Experts of a small language model: 32 experts in each of 11 layers.
Below are experts of layer 8 (counted from 0) of a mixture-of-experts language model. Rows are named router (the router's row for the expert) and show model dimensions 0-95. Each number is 128 + 24 x the weight over its row's rms, rounded and kept within 0 to 255. Numbers have three digits each.
After each expert's rows: a language model's description of what the expert responds to; "comes after" lists some tokens at least twice as common just before its tokens as in all text. This comes from a sample of Wikipedia text that the model never trained on. Tokens count by the router's weight.

# expert 26
router:104121128158140143137125127150105155160100101111123122113098132111122165135095128150151136166147131132130120132132133138124147128141101080113108147145095114092114119140113101089091063196122139172115126108091111102133106112129132106134157137139138127076129107132123148148095127138099101145
What it handles: Commas, and, or, but, ampersands, dashes and slashes linking items in lists and clauses, such as Filly & Mare, greed, jealousy.
comes after: "s", ",", " well", "es", " However", "er"

# expert 18
router:095124096151115103113159168117126125126146144128101166155088120097093144109149098119140169117139089097078086172112123118152100169145140127124097131129105153142150159107068124121163128090109135095106080134128069139127146122125138114195106136128149120122086099128177131103157100090110109142
What it handles: Opening fragments of words split into pieces, such as f, qu, gr, lev, Em, Can, usually followed by endings like ing or ed.
comes after: " ", "-", " \"", " p", " de", " f"

# expert 17
router:161145127106161167091103119128095142083106140139163166152091154123128142130138163149121163151154170125144126154119138109098125152128115160153174151131117119157108116124182105102078128173115123137113123087093118086098125074145099085152123128126116163102124130110143105088103175146114134133
What it handles: Bare space tokens before numbers in table cells or after words, plus prefixes such as con, re, un, ex, pre.
comes after: " |", "|", ",", " the", ":", ";"

# expert 19
router:097134150077143119134125129146123111163111118141133110092136127118177120094097132127103154138146143105103130079172139144133139108137110115125129141138120151104086169133134129153123095095137126129133128084097123136105167081144109155167123113166146127120120170119136149177146111133110104122
What it handles: Line breaks ending lines before headings, table rows or new paragraphs, plus quotation marks, apostrophes and heading equals signs.
comes after: "\n", " |", ".", ")", "==", " ="

# expert 13
router:117113117167116198116131131148140117120119159124111134161141159147124088080136148103093136100130099158150067136160141152109181185103116132136127106133104120131105143142087116132142092109089111076143119119118107138127132066154123106110127106147131138120142110120102163096122111166127082104
What it handles: Opening parentheses before scores, measurements, abbreviations or dates, plus first pieces of club or league names in sports tables, such as (NL), (4–2 p), TSV.
comes after: " |", " (", "|", ";", " /", "6"

# expert 22
router:101119127118127132149138080115061146131126122122137132110115143113156115181127100163164145145078173137126153103149115097098144162141131148137103109151152113130104122109165135133148167153165126184190182120145167104106148185111147085116141128135159092121109111153155131133130118116136139120
What it handles: Articles and possessive determiners opening a noun phrase after prepositions or verbs, such as the, a, his, their, and possessive 's.
comes after: " of", "'", " in", " for", " to", " with"

# expert 3
router:121086119171118134155110120133131131159151108167160112154133124118137126088153144135135149122097136113108140126133134120108121115096081132103082152149159168125100129152162141113176129096109116105164116149121122135087124145107118117123140133121170111149107138119157109144132096123151135135
What it handles: Common nouns after the or a: month names in dates, position and direction words, and sports terms like round, season, part.
comes after: " the", " a", "|", " The", " in", " his"

# expert 27
router:145105107155104133145155108100147143141170147118138147118152135118097166120125142182126140161124090118102143153118136178095104114114122132158074105154128145173131117079116117091156107095129150153148093123096144115141105104131129112188141134121110156156126128107102140105145158108108117164
What it handles: Common nouns for works, roles and things like film, album, man, son, team, director, plus Man- starting Indian names.
comes after: " the", " a", " his", " and", " The", " her"

# expert 24
router:190119129132117157118188104163062120118128130132147133129162114152140148098127141122116117140146146140137119149149127109107124125092152138152125156101129098123091095135141155172171161168131151125096127145092118145126146090124142119107124140097115115083140109157154088161158133133140134117
What it handles: Sentence subjects and auxiliaries in narrative or explanatory prose: was, is, were, he, it, she, has, after commas or which.
comes after: ",", ".", " that", " which", " he", " it"

# expert 11
router:100121097100124098126134109134178101082101147131141131136097115122122120162126123103131110097134133142159158158104112104123103132123158074109136123150152120124120128165131120123106167098097157139127134123130162098150088127135133136133145103114194094132188072124115134106152153096136155162
What it handles: Given names and color or title words starting proper names, such as John, David, Red, Green, often in team names and credits.
comes after: " |", "-", ":", " by", "|", "="

# expert 4
router:155158122131154107149119095099106122144128117127131125114091088140158123172134080129114146151107157114134172105085148141134165124130139153110118122107126065090150136136145149092118115163147109156115138122125142121157135154154120150113113117120097150108113169173090128147149110087129130147
What it handles: Single digits and numeral words inside numbers, decimals, years, heights and table figures, such as 140,000, 1.98 m, million, century.
comes after: "0", "2", "1", "9", "3", "8"

# expert 21
router:140105153119097095096132123111185129149084119139123114128131101106142107096132102141096113110100116110089149146126120101123127171109101138122127151129154136173137093123087140127126128133127121171127132131098141161123147137149148136112102142136161101129139114129140128119136159120107129137
What it handles: Leading and inner digits of years, dates, scores and ages, especially 1 and 9, as in 1997, 18, U17.
comes after: " ", "1", "2", "0", "9", "–"

# expert 20
router:114107147140138166145152101164128136163134129131117109156138106124083109145128127138089117118137099118159133109146147168161157122113119142107154099138107112105113127143108126115177207116116160087079082129088121103086105126131105150150107148140078120147124131166146130119106141132144118106
What it handles: Sentence-final periods, heading equals signs, table header rules, degree and prime signs, and labels like Species or Order in infoboxes.
comes after: "-", "4", "3", "5", "6", " No"

# expert 8
router:169142086138091090151126098112123109107148125099115148104108132138143147136125083135108153116122193133135118091115129131102130091120115131089154141122111107105117131144144132140121095122156135134176123135099140139122131193147159139129099153132103129110147193129146111181117098110085138127
What it handles: Digits in numbers, years, scores and statistics, often in tables, plus spelled-out counts such as three, five, several.
comes after: " ", "1", "2", "–", " (", " $"

# expert 2
router:137140137169155107123123149128114164155095132099141136088142165135206134128141121159089146163156166120130150124105117103106166130112128117165175124152128118135143157124183109145113161159110137164147176141157129112173121107137118130105103133116185144099135126160127101139140156152150174101
What it handles: Pipe characters dividing cells in Wikipedia tables, plus list bullets, semicolons and arrows separating entries, as in Player | Seed.
comes after: "\n", ")", "0", " —", "4", "3"

# expert 15
router:127139143113131059121130160129150136122138130134131117097149150138119119117112120076148150122161079142108108099146126141097110123108117139133137148149160152123144074120135131142104123140136126135132146129154104098133131131133144142121141118193137110055101109115107129149135123132142125134
What it handles: Line-initial list and infobox dashes, equals signs, and Latin-type prefixes or particles such as de, du, pre, inter, non.
comes after: "\n", " non", " Al", " co", " self", " anti"